config.toml
num_hidden_layers = 9
hidden_size = 320
n_experts = 48
experts_per_token = 2
d_expert = 416
d_shared_expert = 0
hidden_act = "relu"
moe_layers = [1, 3, 5, 7]
router_score = "sigmoid"
normalize_top_k = false
routed_scale = 1.41
balance_loss = 0.00019
balance_bias = true
router_logit_norm = 2.0
router_bias = true
n_groups = 4
groups_per_token = 3
init_std_router = 0.0369
lr_router = 0.000566
num_attention_heads = 5
num_key_value_heads = 5
head_dim = 64
vocab_size = 32000
norm = "layernorm"
norm_place = "pre"
norm_eps = 1e-05
positions = "learned"
qk_norm = false
attn_scale = 0.125
tie_word_embeddings = true
parallel_block = false
init = "normal"
init_std_qkv = 0.0186
init_std_o = 0.0186
init_std_up = 0.0186
init_std_down = 0.0
optimizer = "muon_variant"
learning_rate = 0.00175
lr_mult_o = 1.5
beta1 = 0.95
lr_head = 0.00591
max_grad_norm = 0.5
warmup_steps = 200
schedule = "wsd"
decay_fraction = 0.828
decay_shape = "linear"
final_lr_fraction = 0.02
batch_tokens = [65536, 131072, 196608]
max_seq_len = 256
doc_mask = true
train_tokens = 849600000
max_steps = 6682
dataset = "wikipedia_en"
Below are experts of layer 3 (counted from 0) of a mixture-of-experts language model. Rows are named router (the router's row for the expert), up (a neuron's input weights, with its number) and show model dimensions 256-319. Each number is 128 + 24 x the weight over its row's rms, rounded and kept within 0 to 255.
Before each expert's rows: a language model's description of what the expert responds to. This comes from a sample of Wikipedia text that the model never trained on.

# expert 36
It responds to: Tennis results pages (doubles list dashes, set scores 6–3, Hard) and coordinate separators with slashes and invisible marks.
router [169 124 140 115 103 156 138 144 144 188 130 163 144 100 139 139 168 143 105 146 149 140 135 160 100 137 127 144  89  93 108 117 107 114 135 148 113 120 138 127 113 156 106 116 135 142 158 105 147 117  86 117 133 136 171 131 134 115 113 130 159 134 144 137]
up0 [146 143 114 112 105 151 140 105 123 176 148  85 140 120  97 141 118 143 146 116 101 148  99 119 116 104 149 127 132 127 104 106 122  88 141  78 147 108 186 179 126 146  93 142 139 120 104 164 120 101 129 101 114 100 132 194 105 134 105 111 119 124 138 152]
up1 [155 134 135 139 117 155 135 160 143 136  78 156 137 167 145 157 145 109 166 107 103 122 142 141 164 195 124  94 110 138 128 191 107  85 129 137 131 119 142  80 127 109 102 146 116 169 110 121 133 128  98 132 137 184 150 128 143 130 173 135  99 164  94 128]
up2 [135 136 122 166 137 144 150 129 140 113 100 160 122 112 140 153 115 140  99 145 104 144 145 159 108 165 122 123 127 164 147 123 135 125 143 178 115 119 108 129 134 141 146 132 108  91 143  95 144 154 100 155 160 149 120  89 142 142 129 148 157 165 112 134]
up3 [118  76 115 132  79 123 134 123 109 149 171 113 113 117 124 183 128 107  99 133 119 145 155 146 107 145 165  93 115 161 100 100 145 125 116  94  77 153 144 124 103 111 143 131 106 124 155 107 122 126 165 103  68 118 110 110 109 128 106 126 134 119 119 138]
up4 [139 136 113 144 117 121 151 103 152 181 112  91 153 136 120 104 124 103  79 152 121 151 137 106  65 146 125 112 127 155 118 115 171 119 176 134 114 160 114 134 132 139  95  94 125 157 123 166  90 165 101 143 103 103 133 114 107 152 124 130 117 151  91 121]
up5 [127 150 127  88 136  94 119 108  97 108  72 120 137 129 153 145 119  98 133 124 117 100 133 178 130 128 101 125 144 102 162 135  94  97 116 168 114 144 132 142 156 126 135 119  68 126 121  97 132 104 127 100 172 112 140  76 116 155 122 124 142 103 130 130]
up6 [129 146 157 154  74  90 145 149 129 132 147 115 139 144 112 121 164 150 128 152 123 146 135 129 152 151 158  96 122 102 129 124 133 111 133 122 120 153 134 100 123 149  88 166 122 106 122 148 136 168  90 119  81 147 144 145 174 125 155  95 149 122 110 118]
up7 [134 173 122  99 138 141 123 151 100 137 128 148 111 129  95 161  94 123 151 171 186 136  93 134 147 117 117 126  89 109 152  94 129  83 139 142 149 134 121 116 117 126 131 128 112 154 142 139 183 162 141 131 184  95 166 153 153 111  87 176 107 138 121 138]
up8 [108 119 165  77 127 100 124 147 153 124 153 100 150 113 145  98  95 127 134 137 115 129 133 150 113 162 177 129 123 132 149 115 109 141 179 152  98  81 159 160 122 113 104 103 133 142  86 143  83 134  91 158 154 128  79 176 136 112 127 117 137 107 158 106]
up9 [118 148  95 115 111 133 149 160 149  99 131 118 162 133 112 172 124 147 107 137  95 145 163 118 133 144 131 109  99 102 124 119 154 134 114 128  84 148 129 144 113 157 106  95 138 124  96 139 161 117 155  81 112 126 155 159 156 120 129 114 153 151 154 156]
up10 [141 135 118 164 113 104 110 111 122 115 113 145 123 148 118 133 132 108 164 147 103  81 128 140 130 166 132 102 156 145 125 153 123 142 172 128  87 150 121 154 151 143 126 108 147 182 134 116 119  69 116 107 107 105 157 145 127 105 108 128 119 122 152 156]
up11 [107 175 130  90 138 108 156 102 133 104 112 110 170 123 115 123 154 147 125 126  97 117 103 126 129  76 164 109 117 111 139 131 145 139 124 141 131 151 127 135 114  97 131 114 135 124 112 140 113  89 156 122 145 125 133 135 156 100 121 183 152 153 150 135]
up12 [115 138 135 122  75  98  96 114 136 140 127 118 164 150 144 139 116 134 140 125  99  93 134 161 110 144 104 119 161  85 171 161 106  99 127 117  98 194 190 102  94 128 126 112 110 127 133 156 123 109 123 151  93 116 115  85 102 115 110 130 122 158 107 139]
up13 [140  95 119 100 146 129 139 165 125 154 110 156 147 168 159 152 117 121 103 171 136 165 211 118 101 105 138 144 135 106 108 153 110 114 145 131 115 132 171 113 117 104 126 119 105 156 147  97 117 123 141 118 113 112 165  98 119 108  80 112 156 126  69 163]
up14 [136 169 165 128 118 116 157 117 100 159 117 176 180 104 142 135 127 180 115 136 116 155 143 132 140 204  96 132  79 137 132 100  82 100 143 143 144 160 123 158 120 132 107 144 130 131 152 121 160 125  97 149 122 119 129 129 133 135 115 134 127 153 132 134]
up15 [ 90 143 133 127 124 133  86 138 132  52 131 126 125 139 150 150 151 110 138 147 104 126 135 157 124 106 128 184 129 129 100 140 114 133 148 119 121 132  91 177 129 157 166 120 122 122 135 133 135 148 154 128 115 100 149 106 129 148 158 132 164 150 128 117]
up16 [ 76 137 130 123 119 122 184 116 168 115 141 107  82 100 120 180  99 116 130 127 120 123 138  96 130 110  96 121 150  98 115 138 132  75 137  97 128 157 102 134 174  92 100 104 178 102 119 145 153 130  82 130 111 127 158 136 130 161 119 136 136 118 139 133]
up17 [138 115 153 100 135 158  94 121 140 115 170 122 117 135 144 138 127 137 137 144  94 131 113 110  88 144 152 117 102  96 136 119 141 173 121 108 158 138 136  92 128 132  98 104 123 107 124  95 125 164 143 163 106 130 165 150 129 126  97 102 136 122 103 130]
up18 [142 123 119 135 129 142 115 107 132 151 114 104 155 146  69  90 132 128 136 142  94 131 125 132 112  91 126 147 129 129 119 163  84  60 129 144 103 125 157 106 116 107 105  91  60 148 127 113 158  98 158 139 109 114 136 142 163 131 152 114 115 143 138 193]
up19 [ 73 155 162 142 117 101 114 113 146 134 143 131 154 108 132 143 112 155 121 136 157 142 116 136 102 154 139 101 148 142 122 131  94 107 176  95 126 127 160 106 118 111 125 135 126 138 119 130 126 168 167 127 128 118  99 138 115 161 132 102 119 134 118 120]
up20 [131 130 133 107 150 120 117 195 190  89 114 119 120 167 137 163 121 174 142  94 152 103 141 122 147 141 123 120  98 104  98 119  62 148 116 143  95 111 138 117 139 103 108 110 107 194 135 109 130 137 168 123  77 130 131 117 136 131 134 132 152 162 105 183]
up21 [160  92 139 112  81 138 134 159 152 110  98 129 104 156 165 135 160  89 143 131 108 126 147 116 121  96 134 103  98 116 133  91 101 137 152 143  87 105  87 137 138 129  93 117 117 145  95  97 121 139 179  95 109 112 120 113 150 147 142 148 119 162 125  82]
up22 [120 125 109 116 153 122 124 160 135 201 117  98 140 120  90 152 153 138 142 104 134 113 156 145  96 144 162 138 106  93 147 117 129 196 135 105  83 171 123 119 147 112 102 106 138 145 139 118 120 148 119  99 125 124 121 144 141 142 120 126 106 107 156 120]
up23 [149 117 129 168  99 143 133 157 140 115  95  96 115 131 103 117 128 135 154 137 143 108 125  99 127 132 137 156 132 119 118 138 100 147 133 101 131 120 169 136 120 163 139 106 117 162  94 111 144  84  83 116  98 120 120 135 123 112 109 143 134 175 144 149]
up24 [136 123  92  98  92 151 153 143 166 143 169 102  99 134 106 145 120 155 134 108 108 136 148 138  93 118  95 149 144 108 138 119 164 121 162 113 137 167 151 141 125  99 150 146 104 103 111  76 112 113 143 128  95 116 169 120 152 126  98 132 111 119 115 104]
up25 [104 124 159 138 146 144 123 154 115 126  81 168 108 138 104 130 140 102 155 144 166 133 131 168 120 150 164 144  98 126 104 121 107 130 163 131 122 185 136 148 117 114 142 141 155 125 129 115  92 101 136 101 133 123 152 125 167  94 127 153 133 154 123 121]
up26 [136 124 143 144 123 162  90 160 117 120 119 126 150  92 116 152 133 138 139 134 104 170 130 158 107 150 133 136 111 148 182 120 129 133 142  90 142 124 113 115 141 146 153 100 118 129 126 103 166 122 116 107 155 148 147 132 141 132 103 144 131 107 129 143]
up27 [119 119 103 126 126  78 134 107 166 130 136 121 159 140 142 153 187 132 127 168 112 149  81 143 114 156 101 146 109 112 129 117 121 148 113 144 105 129  62 139 103 154 136 109 111 132 144 149 127  76 145 160 149 120  79 118  63 133  95  91 168 154 108 145]
up28 [116 120 101 131 106 111 106 167 108 130 125 154 131 147 116 160 126 104 135 133 112 111 116 169 123 172 115 152 149  93  81 134 110 154 102 125 115 121  97 177 158 124 127 106  85 152 150 127 133 110 125  94  88 116 168 126 147 124 122 137 113 139 127 161]
up29 [138 132 113 125 102 132  98 141 135 100 157  80 150 138 134 139 138 148 154 159 116 133 136 151 138 122 154 150 103  74 130 127 166 124 121 169 118 122 144 100 155 119 103 119 145 150 166 130 154 133 109 102 113 144 163 102 135 145  78 115 122 145 122 143]
up30 [125 140 163 114 131 124 138 134  63 139 165 125 165 141 152 170 127 143 118 112 111 133 129 158 130 115 144  85 138 126 145 109 135 104 115 108  84  98 146 107 175 115 131 113 144 129 128 139 146 108 114 104 136 135 132 108 147 137 104 127 154 155  87 155]
up31 [154 141 130 136 116 146 142 110 128 127 121  96 169 114 130 129 143  88 108 142 136 132 175 116 146 153 136 115  91  83 182 105  88 108 144 112  85 148 162 139 135 126 155 127 112 141 128 118 121  94 128 163 105 141 105 123 107 120 127 121 149 115  86 161]
up32 [125 164  95 122 127 135  91 126 159 145 107 141 171 100 118 128 120  85 161  95 120 135 142 154 169 142  74 118 124 169 126  70 126 118 130  78 130 133 121 139  93 103 139 108 104 113 128 118  94  94 129 124  87 138 150 136 124 120 116 133 105 111 146 105]
up33 [ 97  92 169  98  86 154 126 139 135 131 139 120 153 136  93 154 142 113 142 147 106 137 130 156 159 153 154 131 146 135  87 117 154  93 152 125 119 131 136 112 125  84 121 111 104 159 119 114 145 169 164 150 103 122 162 126  85 156 125 127 154 169  88 114]
up34 [116 156 133 133 103 141  80  95  93 128 103 127 122 143 141 141 119 131 110  88 127 167 150 137 107 147 117 105 122 137 153 156 124  95  87 146 110 125 144 143 140 140 112 140 163 127 128 126 121 138 110 125 125 180 123  96 122 110 162 125 128 132 124  95]
up35 [133 113 155  82 112 101 145 112 138 134 120 129 131 153 123 150 136 139 115 127 105  93 146 134  87 102 141 105 121 163  90 122 174 110 144  98  94 110 142 170 123 115 133  58 163 152 103 106 104 115 118  92  95  98 156 141 100 159 110 169 104 136 141 143]
up36 [ 89 159 168 153 113 142  91 111 125 100 108 149 136  98 138 105 102 107 146 167 149 115 136 130 151 145 126 126 101 101 165  95 126 149 150 133 125 134 101  90 136 136  84 133 169 127 124 154 156 101 140 126 137  83 169 107 115  91 128 126 145 142 122  89]
up37 [113 128 187 121 134 118 144 148 162 161 104 119 141 129 151 140 158 158 157 181 116  91 148 112 150 177 130 121  96 139 148 140 120 117 172 120 120 130  77 139 157 128 121 122 107 124 124  88 137 109 101 138 131  80 141 146 154 126 126  76 108 103 100 132]
up38 [140 128 137 128 142 123 169 114 133 145 111 124 103 107  98 129  86 127 138 152 144 172 145 184 170 122 166 149 140 159 103 140 159 127 114 124 135 124 129 163 134 115 109 104 115 134 105 109 126 117  92 130 143 170 127 122 125 139  89 132 157 115 103 136]
up39 [161 123 104 144  98  77  87 117 116 137 147  94 122 110  97 157 135 148 107 120 169 155 104 118 144 103 129 101  98  91 120 104 120 121 163 155 136 121 142 143 183 158 154 128 103  98 130 140 106 180 127 138 140 146 136  79 137 132 140 116  95 149 136 162]
up40 [ 80  77 120 106 143 134 119 124  83 156 122 148 135 150 161 133 100 122 149  79 169 139 115 137 165 124 137 134 130 135 144 142 151  82 133 114 118  84 135 165 110  98 110 110 119 136 136  95 115 156 175 150 119 121 157 134 143 131 153 170 133 129 148 121]
up41 [119 128 187 120 131 144 148 123 137 162 133 132 172 120 178  95 186 122 106 128 124 136 131 136 100 117 124 129  87 141 159 135 131 102 127 145 120 151 143 132 137 141 125  80 160 161 140 131 122 143 135 108 105 152 126 156  97 138 136 123 193  98 165 149]
up42 [189 107 138  96 113 136 159 164 138 163 118 125 129 148 137 139 162 128 123 135 158 136 135 117 122  81 124 144  83  82 161 140 150  80 132 145 160 120 181 149  85 130  74 128 115 152 106  99 144 153 132 151 103 153 128 117 138 149 104 105 129 133 120 124]
up43 [114 161 121 138 133 136 124 122 136 147 171 118 170 116 114 159 171 132 163 140 130 100 148  84 120  87 107  91 173 124 140 124 148 136 108 112 124 145 128 104 153 112 131 153 122 152 161  92 127 102  96 148  77 121 153 102 160 107 125  96 139 154  80 105]
up44 [125 151  93 122 129 165 132 148 134 122 129 102 105 134 141 147 168 139 106  84 174 146 105 115 163 167 121 102 118  88 142 116 116  83 162 127 119 139 139 133 170 100 108 129 102 140 138 122 134 134  96  75  83 134 113  71 121 107 113 171 165 158 106 167]
up45 [143 155 118 140 176 139  80  81 139 167 158  90 142 133 178 186 120 130 158  96 157 101 122  92 105 140 183 120  80 162 115  51 143 133 133 125 113 118 106 140 110 185 133  99 105 132 118 153 132 140 137 123 166 111 120 146 137 113 162 107 119 162 137 116]
up46 [147  98 159  70 148  98 128 184 130 150 116 121 143 104 162 141 150 100 108 138  92 139 135 113 124 127 120  97 134 114 148 121 139 106 111 133 149  97  96 124 139 137 136 109 167 165 156 157 131 112  98 121 148  71 149 118 170 134 169 126 142 115 127 103]
up47 [152 102 142 103 163 150 116 135 161 154  92 131 135 135  79 153 156 159 141 101 125 163 113 141 131 132 114  87 126 116  93  85 134 134 141 125 117 123 144 146 114 116 143 148 114  75 130 142 152 137 116 121  98 161 166  93 116 137 103 136 144 140 102 134]
up48 [141 134 128 109 147 145 104 122 120 102 136  90 115 136 135 178 132 122 176  93 174 151 114 107 102 142 171 122 124 103 130 126  69 136 137 133 146 119 129  83 167 132 128 102 100  84 109 124 132 153 129 118 113 136 125 147 128 149 103 138 135 137 107 151]
up49 [147 127 136  79 117 131 121 150  92 114 103 118 131 132 127 148 177 155 127  95 117 113 158  90 171 138 126 130 127 138 126 137 141 116 180 134 106  90 143 135 122  84 112 127 124 118 166 113 143 159 128 126 111 138 106  90 144 126 127 124 130 130  96 154]
up50 [145 113 149 140 113 128 157 136 164 136 122 142 174 158 133 148 162 126 148 127 142 144 163 134 139 169 154 114 107 125 118 145 100 120 163 129 126 150 127 126 140  90  92 134 108 131 119  98  83 124 112 111 146 147 138 124 104 113 148 118 139 112  83 138]
up51 [110 111 136 148  90 133 172 117 170 142 115 102 123 128 102 136 104 129 158 163 139 128 154  82 142 129 121 147 122  93 139 144 138 126 138  82 153 115 121 111 122 108  88 119 109 158 136 109 127 110 120  99 101 121 129 156 106 126 132 113 154 154 150 139]
up52 [137 160 150  99 113 147 150 140 128 121 127 183 139  97 137 124 152 115 144 117 163 181 157  99 126 126 114 130 127 131 122 123 113  96 137 131 162 105 116 115 117 108 131 137 158 128 180 163 139 156 122  87 125 152 119 145  59 101 168 114  62 141 139 136]
up53 [139 110 127 127 121 158 132 101 125 141 134 135 114 131 123  79 112 142 124 153 128 120 146 114 147 150 135 120  78  99 108 106 101  91  94 136 104 146 192 133 140  86 100 142 160 116 150 122 133 106 112 104 121 149 140  90 117 137 122 162 132 106 150 131]
up54 [ 87 123 133 129 140 142 146 117 167 106 146 171 108 120 141 119 127  98 125 155 131 119  86 172  94 126  64 109  95 105 155  90 103 132 184 144  94 115 103  98 108 107  87  94 123 137 175 148 133 107 113 111  99 123 131 165 143 160 151 130 120 114 179 170]
up55 [132 138 144 111 107 122 131 126 141 133  98 144  97  71 120 133 165 146 156 158 105 138  82 151 117 145 146  87  96 140 149 140 119 103 101 126 107 164 130 132  97 110 100 127 157 112 105 146 113 110 167 124 123  84 127 151  93 122 169 140  88 116 161 113]
up56 [169 152 109 144 136 124 114 114 160 120 158 121 135 142 118 149 135 146 106 106 123 113 144  84 106 138 122 177 105 124  99 136 151 153 165 141  96 115 133 163 140  89 123  90 133 116 105 104 124 187 108 120 181 123 148 113  77 124 126 140 178 122 121  66]
up57 [139 131 132 112 124 130 140  98 136 145 132 115 138 150 143 117 171 129 129 104 123  99 124 116 109 119 137 100 123 165 146 102  90 106 118 115 107 115 157 119 187 126  95 120 175  94 136 134 133 175 107 119 130 145 105 182 122 114  99 141 106 134 126 132]
up58 [156 166 115 130 102  86 117  90 152 133 157 103  92  99 119 133 109 128 167  64 133  94 148 128  88  88 125 160 131  90 147 125 132 126  95 138 128 147 166 133 115 130 147 112 135 145  88 110 150 180  93 140 117 124 111 145 123 140  98 117 135 123 154 120]
up59 [116  82 134 135 144  96 102 170 143 171 118 162 159 154 162 129 133 122 121 154 161 134 118 128 118 127 102 146  99 114 103 104 116 125 136 111 110  73  90  91 134 129  94 116 142 122 152 117 140 161 110 143 125 150 157 122 152 134 109 147  93 101 134 141]
up60 [ 87 133 156 108 127 124 173  98  99 137 156  86 132  82 172 131 102 146 195 143 115 170 140 179 114 109 104 139 123 130 131 131 170 121 128 110 119 131 142 149  94 123  87 140  68 144 148 125  94 138  41 112 135 115 167 108 108 160 114 155 113 135 153 143]
up61 [116 127 140 130 111 104 137  95 144 119 144 119 106 115 174  87 164  81 167 154 111  71 136 161 127 115 125 123 106 129 155 129 108 124  98 135 137 183 148 168 167 112 130 119 148  97 110 126 144 147 128 139 133 138 158 118 140 110 105 114  71 159 136 135]
up62 [133 109 162 114  91 112  81 177 136 185  68 133 147 113 165 155 152 165 135 163 162 168 144 153 100 154  86 133 102 114 118 112 135 151 136 135 132 112 101 153 128 140 123 103 162 106 141 187 166 143 143 151 124 139 138 140 144 135 120  91 124 167 137 110]
up63 [111 130  99 119  98 101 155 165 160 161 114 110 160 156 123 139 148 105 119 136 142 109 151 120 170 152  79  84 117 106 125 142 128 114 126 132 166 136 180 143 104  89 135 135 126 148 157 106 133 148 127 120 106 118  94 162 146 122 116 104 149 133 152 140]
up64 [155 127 137 132 114 123 114 131 109 197 163 153 162 178 152 127 143 154  96 121 124 135 147 115  97 167 160 102 110 124 136 123 141 104 135 140 123 131 154 150  92 141 165 113 105 106 149 122 148 152 104 144 141 154 127 141 132 137 130 114 121  85 102 113]
up65 [103 168 150  92 127 152 148 139  71  91 129 141 145  92 122 111 152 131 131  75 122 124 183  98 138 104 108 131 114  86 148 121 142 154 129 120 104 120 111 126 107 126 119 101  99 130 111 139  95 141 119 159 129  95 107 142 146 144 128 155 144 167 152 148]
up66 [118 153 133 165 128 130 169  84 153 104 139 117  60 161 151 129 122 144 109 139 115 137 150 122 169 193 127  95 134 131 116 119 112 156 139 119 107 128 136  84 120 131 123 103 138 102 123 157  98 119 104 134 143 122 177 137 148  78 124 112 146 126  72 142]
up67 [128 136 133 108 101 157 140 148 156 111  80 101 119 110 105 119  86 156 142  79 180 100 127 122 122 112 127 129 128  99 159 151 139 107 177 136 128 165 114 129 121 130 132  97 144 137 131 138 114 122 152 101 105 121 129 156 107 180 145 177  78 131 139 118]
up68 [145 160 104 177  84 110 181 150 165 133 127 153 129 126 124 144 123 136 116 161 111  85 156 179 144 140 119 158 131 123 136  97  88 139 148 119 119 131 142 133 107  70  95 100 116 118 137  65 128 140 154 126 140 135 120 120 141 119 124 130 147 154 123 149]
up69 [140 162 153 128 145 164 131  91 127 119 108 144 134 109  89 150 114 107 137  97  93 121 148 122 146 158 143 130 141  78 156 114 101 143 148 119  91 120 148 130 113 110 137 111 125 102 112 174 129 143 112 126 132 109 138 129 102 161 121 111 152  92 153 181]
up70 [106 142 110 153 134 159 112 111 131 114 142 108 185 110 171 172 169 156 167 109 144 118 129 118 175 106 147 140 100 119 123 159 106 109 119  97 106  94 103 177 138 118 172 121  93 140 147 163 137 138 119  66 107 145 134 122 146 158 105 164 179 110 136 115]
up71 [ 92  92 135 133 100 113 112 129 170 123 119 155 153 100 173 120 190 122 105 128 116  79 136 120 106 148 154 124 117 113 135 101 168 127 122 104 128 163 148 120 148 123 104 147 141 122 115 140 112 111 123 118 119 145 147 135 135  18 104  95 107 158 123 115]
up72 [132 150 111 138 122 164 138 119 121 150  92  78 152  89 118 142 144 118 178 122 133 138 140 126 110 103 144 156  54 124 129  72 112 104  88 110 112 141 114 138  75 128  87 102 143 119 127 161 154 142 154 159 130  87 165 154 115 126 106 149 103 149 139 158]
up73 [137 132 162 105  68 110  86 124 152 113  99 151 126 179 128 121 128 109 140 141  96 157 102 132 142 137 135 113 184 146 127 147 101 146 118 113 109 119 151 122 122 131 124 154 130 134 142  91 116 118 120 123 160 113 147 144 105 116 140 130 147 162 146 120]
up74 [125 106 185 108  88 163 139 133 154 137  95 165 183 145 133 127 161 159 163 138 147 129 139 142 149 131 112 138 132 126 137  92 118 154 157  88  95 126 128 158 147 117 105 154 118 158 137 103 127  97 150 148 110 119 154 108 151 106 107 138 178 133 116 122]
up75 [172 109 150 120 102 121 114 136 148  94  87 132 151 115  94  79 152 149 144 107 156 130 181 106 128 121 147  98 110 107 164 113 155 118 122 112 177 143 124 105 142  90 124 108 133 113 141  85 151 123 104  79 116 155 136 146 142 155 148 154 197 149 112 137]
up76 [134 110 135 136 104 106 162 155 164 153 107 121  83 121 152 157 146 135  85 137 118 116 122 111 160 138 154 114 125 149 127 144 123  90 183  80 171 102 138 130 153 101 131 122 125 145  97 110 167 130  77 114 116 141 109 106 150 136 118 100 138 150 112 129]
up77 [150 114 129 127 121 123  80  95 125 134 119 143 125 127 155 115 160 134 106 177 150 105  90 110 188 106 117 108 107 124 120 135 109 145 126  84 177 103 115  67  85 142  96 111 120 199 126 120 124 157 159 139 142 115 168 112 122 115 113 138  99 143 145 163]
up78 [154 112 134 143 142 147 147 107 153 136  85 199 159 169 140 116 135 124 138 117 130 143 158 113  94 106  99 152  98 156 129 149 116 163 153 110  77 145 127 112 181 108 104  92 131 149 158 121 132 121 113 126  89 123 167 112 122 140 107 129 149 132 129 131]
up79 [145 172 155 118  89 158  96 183  72 147 146 112 117 158 144 112 135 115 123 135 119 107 107 148 127 121 136 105 101  86 119 132  94 118 170 152 119 130 134 135 141 114 123 108 140 129  91 104 136 170 156  93 119 124 125 130 133 115 172 159 108 142 161 134]
up80 [146 152 134 132 112 155 183 141 160  99 145 123 153  69 136 148 121 105 123 115 125 137 126 109  99 163 155 117  65 127 141 103 117 130 119 153 138 137 153  73 199 129 154 169 131 114  91 113 143 120 127  93 124 181 132 130 122 151 153 131 142 151 115 165]
up81 [101  99 141 118 109 107  95 140 142 108 125 117 106 148 114 163 111 109 137 137 127 135 130 149 134 131 115 160 137 130 139  89 143  87 115 104 109 124 139 114 115 161  84 144 137 135 153 129 117 116  96 128 149 113 123 125 115 100 115 122 151 127 125 107]
up82 [125 123 108 174 168 144 118 124 136 124 102 126 140 128 137 137 116 116 158  98 129 103 127 129 126 159 129 134  67 124 149 107 156 145 136  86  98 101 100 110 156 143  98 136 143 144 157 105 112 125 141  97 155 137  89 120  93  94 109  96 118 172 105 122]
up83 [150 107  99  94 125 150 131 108 141 170 122 114 141 106 154 141 178 117 159  63 190 119 134 106 102 101 129 113 121 159 133 105 109  83 124 114 156 113 162 136  93 161 108 122 133 140 151 116 149 104 143  93 152 124 103 149 147 123 117 107 122 147 124 115]
up84 [125  85 106 115  89 134 130 121 149 115 109 133 114 117 134 170 163  92 141 107  77 110 155 113 106 138 104 117 134 117 138 158 153  79 186 145  97 131 150  82 133 119 128 112  98 174 140 108 133 138 132 121 119 140 135  96 146 128 145 120 114 140 125 143]
up85 [134 120 145 178  88 133 134 132 158 133 131 148 130 152 109 148 179 138 144 135 143 134 128 127  89 138 192 126 138 138 141 144 157 145 125 107 122 113 132 117 131 142 154 100  78 113 115 108 126 137 133 114 145 106 153 184 139 131 178  96 122 136 142 146]
up86 [108 105  92 157 121 102 102 145 173 121 118 146 131 118 133 143 116 126 110  91 163 154 104 111 102 105 110 113 114 114 102 135 134 118 145  87 122 113 144 127 147 139 116  87 129 169 108 111 142 107  96  89 106 175 119 128 122 100 139 119 109 188 148 160]
up87 [141 128 153 128 151 172 159 125 166 117 101  80 121 142 117 125 131 113 160 155 115 156 115 123 147 129 198 116 106 136 107 142 152 129 102 153 110 143 116 111 139 164 116 132 102 164 128 165 173 117 127 103 133 108 175 128 111 117 103  96 148 133  97 148]
up88 [128 162 138 147 140 121 186 136 127 143 142 120 120 165 160 115 157 123 139  86 136 176 118 107 110 133 147 118  87 132  82 101  97 102  92 143 119 105 113 123 127 123 135 131 149 143 119 145  87 132 100 101 157 120 110 154 129 116 108 115 157 174 117 137]
up89 [ 99 148 123 134 128 111 109 106 101 140 124 125 126  67 126 131  79 116 132 108 159 138 132 143 119  98 137  89  79 138 155 129 110 102 169 135 121 100 133  99 111  74  80 124 126 152 179 120 137 103 137  81 129 141 122 171 158  92 160 154 143 112 113 119]
up90 [135 112 109 136  83 117 113 135 161  89 108 179 141 190 105 147 143 148 116 150  67 158 129 121 137 137 135 149 132 129  74 127  93  99  85  88 112 112 132  75 137 132 130  71 142  94 176 113 146 142 111 138  87 117 127 153 132 132 100 108 105 144 111 138]
up91 [ 78  97 102 134 115 135 139  85 141 152 115 125 135 104 172 156 145 165 137 151 141 126 131 143 124 128 142 124 124 117 146 110 121 128 141 103 117 141 145 128 136 117 136  85 151 164 110 117 112 120  95  91 135 178 106 123  96 158 147 122 103 140 123  96]
up92 [113 146 103 156 115 110 139 114 150 142 126  80 165 115 178 154 113 126 144 185 107  95 134 150 110 113 106 125 126  94 118 103 136 146 135 119 105 132 130 117 121 125 113 130 101 132 113 140 132 108 125 116 119 169 110 150 132 147 108 136 110 128 135 138]
up93 [110 105 120 147 129 180 108 139 104 131 129 144 135 113 148 173 146 144 159 137  93  97 169  98 175 139 107 115  88 119 118 177 120 138 123 116 113 101 143 145 157 139 136  81 113 104 115 107 128  92 150 114  98 139 118 112 156 105 154 142 216 145 127 112]
up94 [133 109 120  81 126 140 164 122 166 134  96 139 114 116 161 107 135 114 170 140 132 144 150 194 180 120 118 121 108  90 118  99 140 120 143  99 148 107  94 143 112 139  66 137 115 122 145 105 123 104 118 122 134 157 120 156 120 115 108 116 140 132 145 179]
up95 [175 132  99 117  76 143  81 115 117 133 123  90 133 108 170 133 154 140 146 122 111 122 152 177 132 141 122 159 136  99 117 155 118 114 123 124 130 114 108 154  73 136 127  78 118 173 107 157 172 166 158  99 151 163 125 113 148 149 164 137 139 133 113 130]
up96 [152 174 109  96 153 112  88 130 129 113 134 126 119 134 121 104 169 128 133 136 120 147 108 108 117 125 175 141 175 114 139 104 122 108 142  93 116 117 119 132  88 111  96 111 133 141 154 123 125 141 123 106 130 126 120 104 141 112 131 177 146 117  96 152]
up97 [119 120 143 145 126 138 157  83 129 118 156 115  95 123  87  93 122 105 117 148 103 173 129 126 109 133  94 119 109 110 111 127 151 121 157 142 134 146 101 134 134 150 149 110 138 125 144 120  99 131 113  98 130 169 120 110 152 117 127  78 153 145 116 132]
up98 [106 105 154 118 115 109 125 145 131 152 126  92 134 126 156 177 114 147 163 136  95 144 144 110 143 120 136 118 116  96 129 110 126 119 150 141 142 136 133 130 101 111 154 157 123 129 131  81 119 188 147 127 115 152 123 108 110 129 108 145  84 142 137 130]
up99 [127 125 168  99  99 108 117 143 101 148 137 124 123 104 114 123  90 117 118 118 146 136 141 138 126 140 130 131 110 114  91 119 123 114 153 136 111  97 174 134 113 127 103 110 134 152 116  93 173 179 142 130 143 142 168  96 162 115  90 140  89 160 131  72]
up100 [102 111 149 122 111 131  97 115 108 139 130 144 118 141 208 102  86 128 104 107 135 117 117 130 117  97 162 154 104  79 159  90 130 131 182  84 137 122 130 119 115 126 144 134  87 154 143 116 113 115 127 128 137 130 157 133 151  94 121 159 120 166 152 166]
up101 [119 165 123 179 156 107  88 107 126 177 134  87 135 160 142 111 133 102 160 115 148 117 142  97 170 107 100 111  92 105  93 107 102 170 117 124 147 101 167 141 118 111 163  95 136 142 112 127 131 114 152 110 107 118 156 114  99  94 118 131 125 142 137  99]
up102 [155 117 125 168 114 160 122 153 116 113 161 114 108 106 120 130 108 115 150 136 135 133 139 144 133 103  89 178  95 120 158 121 165 149 147 109 107 134 121 120  92  77 133 117 128 100 154 105 115 109  99 150 106 112 129 157 146 149 180 132 132  76  96 167]
up103 [150 110 143 174 126 138 106 155 145 143 110  91 132 133 165 136 119 108 124 103 115 127 108 153 140 160 105 154 163 127 127 119 123 102 101 110 133 117 132 153 146 114  98 159 124 124 141 106  83 147 140 106  81 136 117 103 118  94 134 154 130 107 121 134]